config.toml
hidden_size = 160
balance_bias = true
lr_router = 0.000473
norm_eps = 1e-06
rope_theta = 10000.0
tie_word_embeddings = false
parallel_block = false
init_std_up = 0.0327
final_lr_fraction = 0.0
max_steps = 7724
Below are experts of layer 6 (counted from 0) of a mixture-of-experts language model. Rows are named router (the router's row for the expert), gate (a neuron's input weights, with its number), up (a neuron's input weights, with its number), down (a neuron's output weights, with its number) and show model dimensions 0-159. Each number is 128 + 32 x the weight over its row's rms, rounded and kept within 0 to 255. Numbers have three digits each.
Before each expert's rows: a language model's description of what the expert responds to. This comes from a sample of Wikipedia text that the model never trained on.

# expert 13
What it handles: Brackets and markup symbols. Opening parentheses, brackets, superscript ^{, underscores and degree signs in infoboxes, coordinates and tables, as in UTC-5 (EST), km^{2}.
router:106098131195086137145120160077127112084115115121058076035139066139120142127137103082115142133120056148101147114180073145158097170097092051089084173166149139134161153070161163149173153110086153161158138101106114124153137168127136077106107156149171134148120163130175083133116107168095165108115100169123172100134127182146106142186125112159194163075105078119119121095100148138161122128141132090132117162176082144106164087116130080168117078120118133163082147163129122160143125126086086
gate2:128099107142107116128125170111056057185176123130104118170133117103100102150111175150146160201185069163100119117146097121116086053107126102158122164098162165118161144130088140117091147111127146097148139131150089124140109147115076089068145142148173050127108137118091143082177112171118107204022161106140176132164149118151152140087183214156111156155104151165118127093142123140133125180135131114093163197151126118150144172116129161140143113128144160143141095095132188107087122131125146
up2:166171166073102168159116180186136128147100091105139167125124142112139109146114093160164155137166115104078118106123192173154105128171071166130185113083165082123133122103054147076160166149089142132069053108119099166115137130145063126168126197104122141168166151132106123114194064154113126198118064133122141134136111140118163130135185139161145129131074121127148102123124127137134145143151063141171186096157166121126170113136129094151116164062099152129190157140160091174135085116118113
down2:112133146088145125150117103163104080085158106113133157119111146159127129130086118130066111118120142109064045109131164159115086091137070073118095106176101131110180118108044089126174163124151098057178109061147106148145171165091177184154103084100103156132069124116108096138097164149123102130090137128115111160114169096085060102143207156158108180146092125183119148190093131103130154131114125170146142117060139113155098105135150147082167112129163106103156097112118117116143111133129064

# expert 3
What it handles: Personal name pieces. Given names and later word pieces of personal names, in prose and in tables, such as John, William, Kathry-n, Elis-abeth, Mel-ina.
router:122129140169078067188149148069087112158123100100085068064101161128111125148153136086068078144135148152151215120125149122107143146098175109156127136044093151072156126135161143180153142107151118171111182084104183185182163133184093126108116184203118145147116110139172109138147089122152077093106101131125167095134147158111140096175163137092136151127116106103109154099091117115150095108148087140130142148165088132120100063138155192075134086085159129105147155102106156154147119139118146
gate0:143106087128111133177205168116136160125124132176141111074125157137157177146096066126172097134151192100061135157150121087098126146143091156078163166088128111143137153159112111126096126140142197115122105120147151149098183123142090110129151124127144107127127173142163168111036128130141158100098126126141164154104162106107120158138121146133163121065088144087109201144118098168088128122116059101172171140132066114148107162101077143063125162151150136123094128037099089150158045123105177
up0:141184152113159173179149082155130060139130110144161114161158122133190166101087050129181145175086123141170146100139127151125156117147077116093158128129121114105098118094084089167115153147195100159165142152140128093081151141122170132140106180157136094122123126068069130190142153070085143132137107144106112143115108162058123192144165122115114144099118163095124166084123068071116152134181120127158103164116118098146170143137114199108098075082074105124166098190101107112129096133074111
down0:167104123166146151152085189072094163085132168110151140155095124137132168128131189130166094123150146114164130165093143089110118140098177159121078157132075096096138093148091137113115102124079108098060141124121138168180140166122077105147106102100116134136181106173146104075161067152163110157118100133147086072134100086155142092165068132152136207119091159090158089132143181142132132093107106168144082138162099097082090149098155126059096157135132167120081138093193196117162106094155161

# expert 4
What it handles: Table digits, foreign scripts. Short numbers inside table cells and parentheses, such as Russia (RUS) or (1868–1956), plus byte pieces of Asian and Indic scripts.
router:042121140120051091180112138140119092181111135144106077095124115109120115167174152114146105186111025133126128080165118173121136123120100098112055123123132131114129116125146163164157142097137148128116186155132133153124177147176112096089123111187182124129158182098189098172109097107126114134139135145124124103114153124138145142126184168122136155028087096091041143090130130109118114155157152133117161137174107200138104129083122152119154129054142128154061141129091162178130118147148105
gate2:080079117171119122167153166138153144145105131078137087138114140135098131106103149135187158094148127139186137124102124148065222176086097133174146094157116129169093115097129166147107095117121164099114159133162149160190178111145172178139144143161102104138214153214173101181124128067117175053137125162163130131058077140129132116117080141131141135081109131141124120120107160127119130182153115147122101114093155136067130177123085081151151107174106136095110125095145143108101174053128115
up2:203141146039137108140126136115140115168090148115106163075143123121116075126130106142147107154092120156130082030135145124088153106109140111171160094153121105111121101152144087115119110106170101112140142134152116164154139078075092120091119107163131127153102173098151088198124088128127070137184070069130127168196151089115069095131070144117153097194205142119098109098161206076105132151084102161107109163063109109152114112109131113128132149113130102064161105152127146129101090138131099
down2:123120139181098174101113150107131113170128156185109126109175131135091143100165106104123123138094097089138139136095071135122123103165140129151077186082122134161157086162168125207102128136088178078065130147186116141170158109164095159101165120126118090118186126128055075139104109127164106114039079199075099143102117128129134148106149082135152095139146173131143130171105160113156051175181125150104127180090122144115088116149108164073150117113108122150173146122136097089102090112160064

# expert 6
What it handles: Years and quantities. Digits finishing years, seasons and scores, such as 2023/24, 1999, 25–21, plus ordinals and number words like 7th century, million, six.
router:091129130142087077184182145120122075155102124123082139107129105072143054196112150109065104139129085143172166095171156124137087123118167110125137110065137126089117172119136132152130130093094153173129153097110188168149132104179121147101112137166131120126157140176148127124127088169133120103063113137115116140116164124138085134176187131096126094095158100061067107116140190129132122131136096149086171135146113121128139056093130102154098105080140092153089101179086140245170130181137103
gate2:117151126102098095159165086110072168144045080194110122132109102074118178101127148136126145083146133123096106133092114134123109134121135125075135074116131151064112135204136133079128153122152180052080137116114177173134116132159142130115103102147151131126189124125147128148078156156165169145115110106098114146222110119077158127155100185123157162100145186097103099116139193102137106143144135115129112142128110174196106085179119173166131140110124074091112093149212135189170156113117118
up2:165120097193067089107159112125096133102162124133142156058145117071103126090145086130025120200162118140166079095159157112112088105171211103187122161091113130158056120142166175145162125124049111138114125113149105118130091131090123167163150120089103077106156141116091133130116129121110166100117137147101202057123130155081095119176126139128090138107088138138161101151096165150087124110116113116123142131079150114098077113110162069130135098133078110108104110086143192131108094126103138
down2:206138144145117120149146194150144153129145154183137128111100089133107113089153097119141118069160107102117128111181142114081093127117113151105119127081159070151143162095202088111119105107063140147103071136169137148143143228151148149102162113086128097118151145149164106102114123164119096089120179122154169070157145079111141150094156079075147130169091156154150177131163063121142158139135137108148166162131135113115084133107078156053177131118096108154173171078115173110105146122062186